{"num_hidden_layers": 11, "hidden_size": 256, "n_experts": 64, "experts_per_token": 4, "d_expert": 32, "d_shared_expert": 0, "hidden_act": "swiglu", "moe_layers": [1, 2, 3, 4, 5, 6, 7, 8, 9, 10], "router_score": "sigmoid", "normalize_top_k": true, "routed_scale": 1.0, "balance_loss": 0.0171, "balance_bias": false, "router_logit_norm": 1.0, "router_bias": true, "init_std_router": 0.00912, "lr_router": 0.000489, "vocab_size": 32000, "norm": "rmsnorm", "norm_eps": 1e-05, "tie_word_embeddings": false, "optimizer": "muon_variant", "learning_rate": 0.00754, "beta1": 0.9, "max_grad_norm": 2.0, "batch_tokens": 32768, "max_seq_len": 512, "train_tokens": 291200000, "max_steps": 8887, "dataset": "wikipedia_en"}
Below are experts of layer 5 (counted from 0) of a mixture-of-experts language model. Rows are named router (the router's row for the expert), down (a neuron's output weights, with its number) and show model dimensions 128-255. Each number is 128 + 24 x the weight over its row's rms, rounded and kept within 0 to 255.
Before each expert's rows: a language model's description of what the expert responds to. This comes from a sample of Wikipedia text that the model never trained on.

# expert 28
Description: Articles and determiners. Articles, possessives and copulas opening a noun phrase in running prose, such as a, the, his, their, was, became.
router [118 102 118 126 114 141 108 156 129 151 141 134 132 100  93 145 155 117 141 168 110 112 183 116 110 156 127 154 110 112 134 130 115 134 108 134 116 142 131 143  85 143 145 112 145 120  99 101  93 118 107 119 146 148  92  94 162 131  95 144 134 147 103  93 149 153 162 121 134 121 114 115 132 145 159  95 124 129 124 171  99 119 141  86 102 134 142 136 151 107 138 104 142 125 103 119 103 126 101 107 134 152 100  97 145 130 138 113 104 136 114 120 116 127 133 135 145 122 131  54 136 136 115 184 111  99 150 131]
down0 [138 148 133 155 129 146 139 153 100  92 133 144 179  74 110 153 120  96 135 114 142 124 143 102 123 149 171 116  71 153 112 148 118 130 105 153  82 160 132 128 171 156 142 141 139 131 122 106 137 141  67 165 139 125 122  57 123 126 134 124  96 112 114 138 108 132  92 101 126 133 144 169 134 149 138  95  98 127 140 119 119 132 112 134 129  86 131 132 128 138 147 117 157 104 110 133 171 153 134 114 142 105 122 109 162 117 118 132 141 141 135 107  98 114 120 106 132 143 103 154 106 158 136 112 127 103 112 133]
down1 [135 118 158 154 152 115  94 110 112 120 108 130 168 132 122 114 135 124 157  97  89 164 170 143 117 140 150  76 140 164 108 151 116 112 123 124 126 112 154 149 116 135 111 150 142 169 146 120 106 150 173 152 124 146 163 127 102 117 140 136 141 123 124 124 140 142 118 148 128 126 120 162 124 167 130 113 134 117 111  98 179 132  93 139 136 104 119 134 112 181 116 130 149 107 127 149 130 138 119  93 178  84 128 129 119  92 154 124 116 159  84 119 127 104 139 123 146 139 129  77 150 180  88 114  71 172 145 140]
down2 [103 171 129 147 147 128 156 123 128 150  87 165 162 131 135 141 126 101 136 117 118 122  75 133 174 144 153 134 111 138 149 138 169 160 171 140 103  86 153 134 114 115 115 106 131 155 128 123 135 115 121 108 145 107 135 144 127 121 156 104  95 164 122 113  86 111  86 132 141 153 104 105 165 150 138 154 144 153 112 124 130 104 111 134 132 140 112 139 166 134 109 130 129 107 112 159 103  59 121 157 123 128 108 157  86 145  82 135 172 137 122 165 123 119 134 145 133 153 161 108 143 149 135  80 134 142  67  91]
down3 [155 147 114 145 164 139 157 146 159 125 152 161 131 147 138 102 122 151 118  52 128  59  99  96 151 111 165 149 114 151  99 135 148 124 107 139 125 133 132 114 130 115 119 125 151 146 147 102 125 145 144 126 172 163  85 149  88 116 110  92 127 133 136 105 124 122 117  86 140 126 124 133  52 146  92 139 129 171 111 116 123 107 101 135 138 133 126 157 133 106 141 111 127 128 124 113 128 159 121 127 138  85 140 110 135 147 132 106 127 133 154 104 149 183 113 123 100 126 120 178 145 118 140  98 142 140  90  86]
down4 [188 143 138 112 106 145 135 169 125 170 117 146 127 118 104 139 168 121 121 110 142 123 141 164 137 166 142 112 104 141 142 115  93 148 100 138 166 144 117 135 114 170 115 197 127 103 146 143 135 113 121 101 126 115 103 120 130 164 171 128 116 171 131 158 112 145 149 161 125 113 155  95 183 111 139 129 134 163 129 121 147 150 131  92 122 152 152 155  90 133 143 163  96 122 120 119 110 122 108 134  99 147 157 159 102 146 132 100 117 170 132 113 148 134 117  74 142 139 150  77 174 195 132 109 104 170 163 151]
down5 [ 93 109 163 102 113 117 152 168 154 143 120 111 122 117  95 116 133 147 139  91  99 119 136 166 139 132 126 121 138 133 107 131 110  88 138 142 151 100 145 127  89 153 101 106  98 123 167  95  81 171 173 140  77 153 143 138 181 153 109 147 104 116  85 152 144 141 147 118 156 135 134 135 120 149 140 118  89 136 116 143 132 156 146 140 185 107 166 113 131 131 163 136 150 123 136 110 122 116 126 102 145 125 152 106 135 135 133 155 143 114 115  90 119  96 178 122 179 159 111 138  93 118 122 128 140 134 159 126]
down6 [142 152 126 211 178  89 146 152  63  73 143 197 125 153  94 102 134 183 142 120 154 112 144 147 136 154 182 115 101  99 134 137 164  90  89 125 105 136 145 137  89  98 125 164  95 121 156 124 115 154 128  95 151 137 130 133 151 118 128 103 101 116 141  86 148 115 152  93 128 136 133 138 114 109 123 119 104 152 122 144 111 130 103 147 135 134 168 131 128 138 130 165 148 131 144 129 116 126  91 106 136 110 135 136  99 170 101 130 122 107 147 100  98 103 130 148 119 118 126 116 135 129 112 161 129 137 102 139]
down7 [163 103 118 138 158 141 142 161 117 134 134 140  96  81 113 120 145 150 155 111 149 112 142 142 119 133 131 137 136 120 146 188 135 106 122 155 137 126  95 125 183 103 144 127 123 130  98 103 141 133 171 130 143 118 120 173 154  98  94 134 153  62 114 101 161 106 136 166  95 129 124 130 105 132 184 133 112 129 104 116 103 116 113 158 113 105 129  95 101  91 153 115 124 157  98 121 116 100 154 102 105 133 146 146 145 118 160 173 150  97 114 119 109 152 121 147 153  99 128 117 149 131  50 130 159  84 124 124]
down8 [142 118 148 112 164 125 148 166 147 140 129 140 143  79 143 112  97 172 152 146 127 109 117 117 130 117 143 110  93 132 129 108 108 133 116 108  80 121 174 152 138  80 146 113 144 110 156 102 172 139 103 172 118 103 120  99 135 111 166 117 142 139 147  93 122 101  99 183  78 153 150 187 102 160 120  96 127 142  99 136 156  82  78 124 109 121 103 127 145 136 142 125 133 117 132 121 166 163 110 112 156 112 142 121 151 167 140 142 149  93 112 125 118 124 139 103 145 129 130 107 162 180 138 158 114 143 157 110]
down9 [115 118 105 136 122 157 127 101 146  90 134 135 135 146  86  89 108 144 129 111 112 100 104 131 138 127 123  96 158 107 132  78 137 123 157 129 102 145 138  94 140 148 143 104 124 141 121 122  99  99 103 146 117 130 172 131 135  87 148 148  89 115 125 125  99 103 138 162 125 120 150 136 131 124 154 111 150 124 109 122 144 145 122 101 104  99  87 141 149 166 114 111 173 186 135 123 132 169 180  91 104  83 167 132 118 124  52 160  93 142 148 153 139 136 129 108 152 126 149 156 164 137 132 107 151 114 148 133]
down10 [121 177 140 139 123 125 118 138 124 148  97 112 180 109 119 130 146 142 111  94 125 114 176 108  94 106 138 159 141 118 156 132 135 151 162 134 122  77  98 162 119  80 142 122 131 124  85 123 120 132 151 134 115 179 120 150 129 105 144 130 108 137 115 123 110 109 161 138 140 115  92 132 132 132 158 116  77 150 130 129 143 160  65 127 131 149 113 141 116 122 151  96 157  72 148 129 151 117 126  82 134  81 129  91  98 144 136 152 154 114 110 118 176 136 161 155 127 147 114 100 111  86 131 130 131 120 100 150]
down11 [106 156 118 124  95 141 139 134 156 154 105 123 107 112 134  55 109 122  94 143 130 128 131 102  86 138 126 182 148  98 121 153  98 154 111 103 164 132 150 111 118 121 174 145 136 123 152 171 106 146 132 125 129 128 185 142 130 123 105  95 127 135 178 105 124 142 133 133 169 187 170 155 139 179 104 113 127 127 179 180 154  92 173  83  97 126 141 145 114 135 101 137 115 149 117 113 142 129 126 144 127  83 149 121 125 126  74 113 124 157 106 115 113 126 131 110 110 147 110 176 146 165 118 105 118 102 159 154]
down12 [158 150 137  61 138 144 155 120 133 173  89  99 113  98  95 136 162 154 130 121 104 113 117 146 128 150 100 149 107 158 100 150 150 139  90 109 123 137 115 121 124 114 109 169 159 158 106 138 134 148 130  97 104 128 110 162 114 138 120 117 125 106 158 103 125  81 121 112 118 120  69  97 133 136 148 154 137 166 136 121  88 126 157  70 130 106 131 143 106  99 129 105 179 116 151 126 111 120 145  96 116 138 143 118 124 140  94 117 117 117 153  83 117 121 149 164 103 122 109 101 118 111 125 152 156 150 132 166]
down13 [123 122 133 111 121  70 136 154 151 125 110 126 156 140 127 133 160 151 102  98 129 116 127 115 127 115 120 157 123 148 115 118 104 115 163  99 108 103 148 160 166  98 107 124 162 103 152 166 158 123 123 149 114 195 113 141 156 106 118  98  75 138 149 151 126 165 159 123 114 109 115 105  89 155 159 165 100 188 142  84 124 158  91 125 150  95 113 118 127 108 137 130 172 123 112 123 144  96 122 123 164 104 135 125 119  92  44  99 134 129 164 130 154 128 143  73  69 123 129 149 117 125 138 149 137 154 110 122]
down14 [163 107 172 143 112 123 134 122 169 160 161  89 113 119  93 112 154 145 159 138 117 105 139 140 161 149 130 142 119 127 105  84 140 114 168 100  72 136 158 147 108  82 129 101 180 129 142 109 150 112 181 162 124 151 102 164 171 127 111 127 168  40 117 148 122 164 175 174 135  98 168 131 135 135 179  90 130 126  98  87 139 115 147  96 144 130 109 145 102 124 150 105 138 160 131 133 170 117 116  83  84 129 132  93 106 100 118 142 131 123 147 124 110 142 141 114  95 155  96 152 136 122 137  89 154 104 162 147]
down15 [159  74 133 130 124 137 131 117 120 177 145 106 134 187 154 143 131  99 145 136  84 127 156 105 115  89 191 134  89 147 121 134 132 162 135 142 147 105 105 120 157 123 156  79 127  95 147 123 139 133 110 144 176 107  78 152 142 133 129 123 157 158 154 162 135 160 124 139 163 142 131 137 151 152 124  92 153  87 130 160 132 135 133 125 147 124 128 117 136 108 111 122 124  82 121  86 114 129 124 131 157 169  98 121 134 130 229 123 140 128 148 112 163 155 127 143  98  77 150 126 125  96 150 162 149 124 122 115]
down16 [114 125 122 105 126 115 105 139 148 134 114  92 147 130 175 101  99 124 117 126 130 162 185 128 109 174 152 157 106 143 143 142  84 167 137 139  84 147 142 125 132 143 135 104 129 159 123  73 130 124 126 131 128 142  98 163 105 129 127 102 150 137 119 123 127 107 117  91 125 127 152 149 148 133  98 114 142  99 158 129 156 133 116 132 158 174 147 137 121 160 113 135 116  71 110 151 138 113 100 134  91 137  79 152 141 144 218 135 109 125 138 136 162 108 187 128 165 126 152  80 157 155 118 115 129 124 144  94]
down17 [142 147 162 132 181 118 122 169 147 157 180 144  73 117 117 140 134  90 140 112 119 172 116 137 116 133 118 139  91 133 131 145 128 144 149 141  92 122  80 170 119 162  94 121 167 103 108 133 137 176 102 129 129 145  84 125 156 101 129 124 129 146  94 169  95 106 167 130 119 113 106  88 124 145 153 155 102 127 152 111 124 145 148 130 103 125 118 117 138 141 170 118 152 125 109 165 146 122 134  98  79 178  88 103 128 137 205 175 100 170 159 162  76 152 130  82 156 132  97 127 111  93 132 116 139 135 106 148]
down18 [178 133 153 105 146 110 124 111 136 163 132 163 150 166 109  89 138  81 111 109 134 107 169 193 140 162 188  98 137 156 104 115 131 112 105 145 177 115 160 165 138 151  76 125 152 125 107 120  99 129 108 131  94 142 106 111 159 117 118  97  77 139 124 146 139 131 110 113 109 123  99 142 142 111 138 129 123 123 132 138 152  97 114 116 143  82 156 134  91 159 154  97 147 162 100 138 158 113 162  87 107 120 143 120  87 114  91 115 127 144 111  98  87  85  95 108 100 141 126 135 140 150 100 134 147 165 103 152]
down19 [179 163 146 117 148 176 135  77 138 137 118 141 115 152 107 109 104 172 101  99 115 147 146  91  87 135 129 167 138  69 132 134 132 142 144 120 129 150 120 109  92 118 129 134 166 172 136 117 128 158 111 148 115 135 107 111 164 156 115 179 102 144 173 151  96  87 180  97 153 143 113 130 113 161  98 151 136 127  93 123 162 153 134 101 143 108 127 111 135 118 120 145 158 137 104 140 152 141 146 137 166 102 139 138 106 154  85 128 140 113 153  93 143  80 157  78 114 100 149 112 148 136 129 126 181 189  95 138]
down20 [119 152 143 168 119 125 170  89 106 101 124 144 110 140 175 133 109 131 124 118 120 128 130 159 114 134 157 136 118 115  71  97 137 154 167 126 118 107 118 134 132  88 118 121 124 139 125 132 139 166 110 141 103 119 121 171 118 103 128 146 108 108 119  94 110 127 138 126 133 107 106 154 157 153 156 119 166 134 140 170 151 168 157 172 120 131 124 148  87 154 109 106 123 169 113 165 101 134 142 104  71  85 147 159 146 177 245 108  81 142 126 130 126 143 157 121 175 130 128 150  98 101 102 106 126 166 111 157]
down21 [ 82 154 126 123 136 105 114 140 145 133 153 171  87 153 134 139  96 111 154 124 104 107 128 148 153 119  80 122 101 125 118 140 134 126 109  96 121  97 145  99 164 165 109 110 172 151 135 138 122 115 141 107 124 115  94 150 143 175 107 119 152 133 149 141 122 123 128 120 153 145 134 140 108 147 153 146 161 145 155 130 126 149 130 185 179 161 110 140  93 152 124 124 105 102 103 120 179  88  91 145 120 131 105 119 134 163 114 119 132 137 137 120 148 122 149 142 119 139 108 151 119 109 153 107 146 124 106 121]
down22 [106 127 122 178 132 148 132 117 142 156 156 109 134  82  99 107 101  90 138 116 130 116 105 118 118 114 117 155 116 143 122 145 117 122 120 123  96 136 181  92 114 155 124 134 134 127 155  84 124 110 137  68 118 113  72 134 111 160  81  89 109 146 152  75 163 157 179 108 152 126 110 130  87 109 138 139  84 108 153 148 116 124 114 139 128 105 129 143 166 118 122 111 117  90 134 127 119  85 123 132 163 142 133 102 115 112 110 156 134 123 121 130  95 128 103 113 142 101 139 111 125 156 139 181 117 151 115 123]
down23 [ 96 158 135 124 111 114 124  83  89 122  99 160 166 107  87 129 153 130 132 133 111 134 161 158 107 107 122 124 106  76 100 126 105  95 110 158 129 120 128 142  72 137 162 116 124 122 118 110 110 140 112 147 152 126 110 124 127 116 133 112 109 128 135 152 118 121 122  95 130 116 199 118 147 115 177  67 132 146 110 138 108  93 126 148 130 107 161 111  94 100 158 112 135 138 131  83 131 140 122 103 129  99 146  74 137 134  98  86 116  58 122 114 151  72 137 139 150 138  75 131 101 105 127 119 101 136 150 118]
down24 [139 120 112 136 168 143 154 135 120  89 126 107 129 101 159 144 117 151  84 135 136 146  98 100 102 105 146 110 132 156 130 128 144 123 109 138 106 131 147 137 183 108 101 140 149 133 110 140 131 105 125 101  96 119 131  77 154 116  97 106 129 110 147 120  90 141  87 130 129 144 129 131 104 127  95 142 110 111  97 130  92 146  91 134 119  87 118 133 138 160 115 142 127  86 149 139  88 167 120  81 126 115  95 150 130  95 102 127 125 107 167 139 153  99 111 122 143 111 153  68 187 117 152 126 135 144 123 103]
down25 [120 112 116  93 102 112 107  93 113 145 106 187 160 151  89 122 121 116 133 112 105 104 104 107 132 108 107 126 159 148 133 161 148 126 131  98 133 125 103 161  77 116 159 119 121 112 115 172 171 156 121 147 120 154 106 150 137  96 115 163 119 125 144 149 135 141 157 111  91 150 110 110 151 113 113 120 150 119 138 110 173 118  96 140 168 178 145 143 150 131  91 139 152 138 116 121  90 140 164 140  99 132 123 106 125 143 155 112 126 133 121 131 129 175 125 131  84 113 119 123  98 150 111 162 101 105 122 109]
down26 [129 147 120 114 108 130 125 136 199 126 110 105 150  88 147 154 150 133 134 158 136 163 136 142  90  81 145 115 175 117 123 150  91 149 138 134 105 140 175 145  71  98  98 148 112 158 127 137 133 152 172 149 120 132 117 122 137 148 141 156  78 136 148 160 119 141 137 135  91 121 170  94 116 144 136 112 157 110 130 109  97 152 158 131 145 133  95 137  78 132 142 142 134 156 183 148 114 131 121 141 118 141 174 127 118 136  82 151 119 133 134 157 111 109 152 103  71 142 155 117 142 108 130 141 121 144 108 146]
down27 [116 104 172 128 119 158  84 131 112  60 125 117 132 132 126 168 141 143 131 141 110 141 175 106 143 108  72 167 115 134 138 121 131 175 119 107  90 104 165 173  94 134  83 155 148  91 137 107 152 144 189 127 114 128 115 100 157 122 118  91 146 147 179 144 131 209 150 156 162 105 113 129  85 120 149 109 102 140 114 119 126 121 134 143 142 135 145 158 129  76 100 140 127 101 138 144 124  95  98 157 137 129 130 147 159 162 153 148 123  88 140 169 140 102 171 139 118 140 167 145 144  81 111 128 103 156 121 114]
down28 [151 105 152 111 100 160 106 146 159 133 122 135 129 106 142 118 156  99 171 154 107 130 103 151  81 127 122 133 110  99 121 165 123 171  96 150 108 116 131 127 125 139  99 110 129 101 108 100 138 147 111 117 124 151 116 125 166 153 127 124 147 143 116  81 157 106 153 130 132 141 118 110  79  76 119 162 101 165 163 134 107 145 213 104 125 170 116 132  90 136 124 111  99 125  88 125 140 130 115 133  79 101 159 123 124 111 160 150 120 114 135 140 105 147 115 114 141 131 118  96 162 104 143 110 171 115 148 111]
down29 [123 138 149 145 155  96 120 145 126 101 132 146 132 126 121 114 144  88 106 124 135 107 121 159 125 150 145 112 151 109 176 128 112 133 155 120 131 109 131 121 173 162  56 115 118 107 144 102 110 146 142 125 121 155 159 137  93 160 108 142  98 145 148 110 139  84 146  92  94 104 117 147  62 124 107 135 178 151 121 114 100 136 119 130 127 127 103 116  80 122 132 167 117 105 153  68  99 123 107 186 136 127 122 158 130  98 111  93 124 129 129 157 176 128 116  93 103 136 130 159 116 108 137 158 109 164 113 117]
down30 [117 135 157 116  89 166  96 131 147 149 190 142 155 124  94 147 138  99 105 135 137 118 173  91 147  97 149  96 156 117 121 151  99 156 119 150 132 138 139 115 106 176 104 111 135 125 146 107 126  94 114 117 117 141  96 122 106 123 147 139 148 153 162 110 132 144 137 126 134 153 169 162 112  84 130 107  98  91 163 144 154 131 107 110  82 100 158 148 132 106 114 148 149 102 131 140 170 103 135 113 167 128 137 144  69 101  95 113 122 134 148 116 178 111 192 132 116 149  97 106 114 152 135 115 125 113 139 117]
down31 [163 107 110 128 122 119 139 128 101 108 105  83 156 154  95 128 119 104 110 161 171 134  97 132 129 147 133 128  77 117 139 142 113  82 136 103  93 131 130 127 145 121 123 137 115 132 182 128 156 124 117 119 154 145 111 112 116 100 164  73 108 110  94 122 109 138 118 102  99 132  93 211 132 114 107 118 111 132 129 143 104 127 102 115 110 118 147 147 111 150 145  69 126 138  81 134 146 149 115 114 149 107 123 115 144  95 130 126 101 136 139  94 172 125 131 137 116 123  71 134 136 179 134 146 139 123 167 133]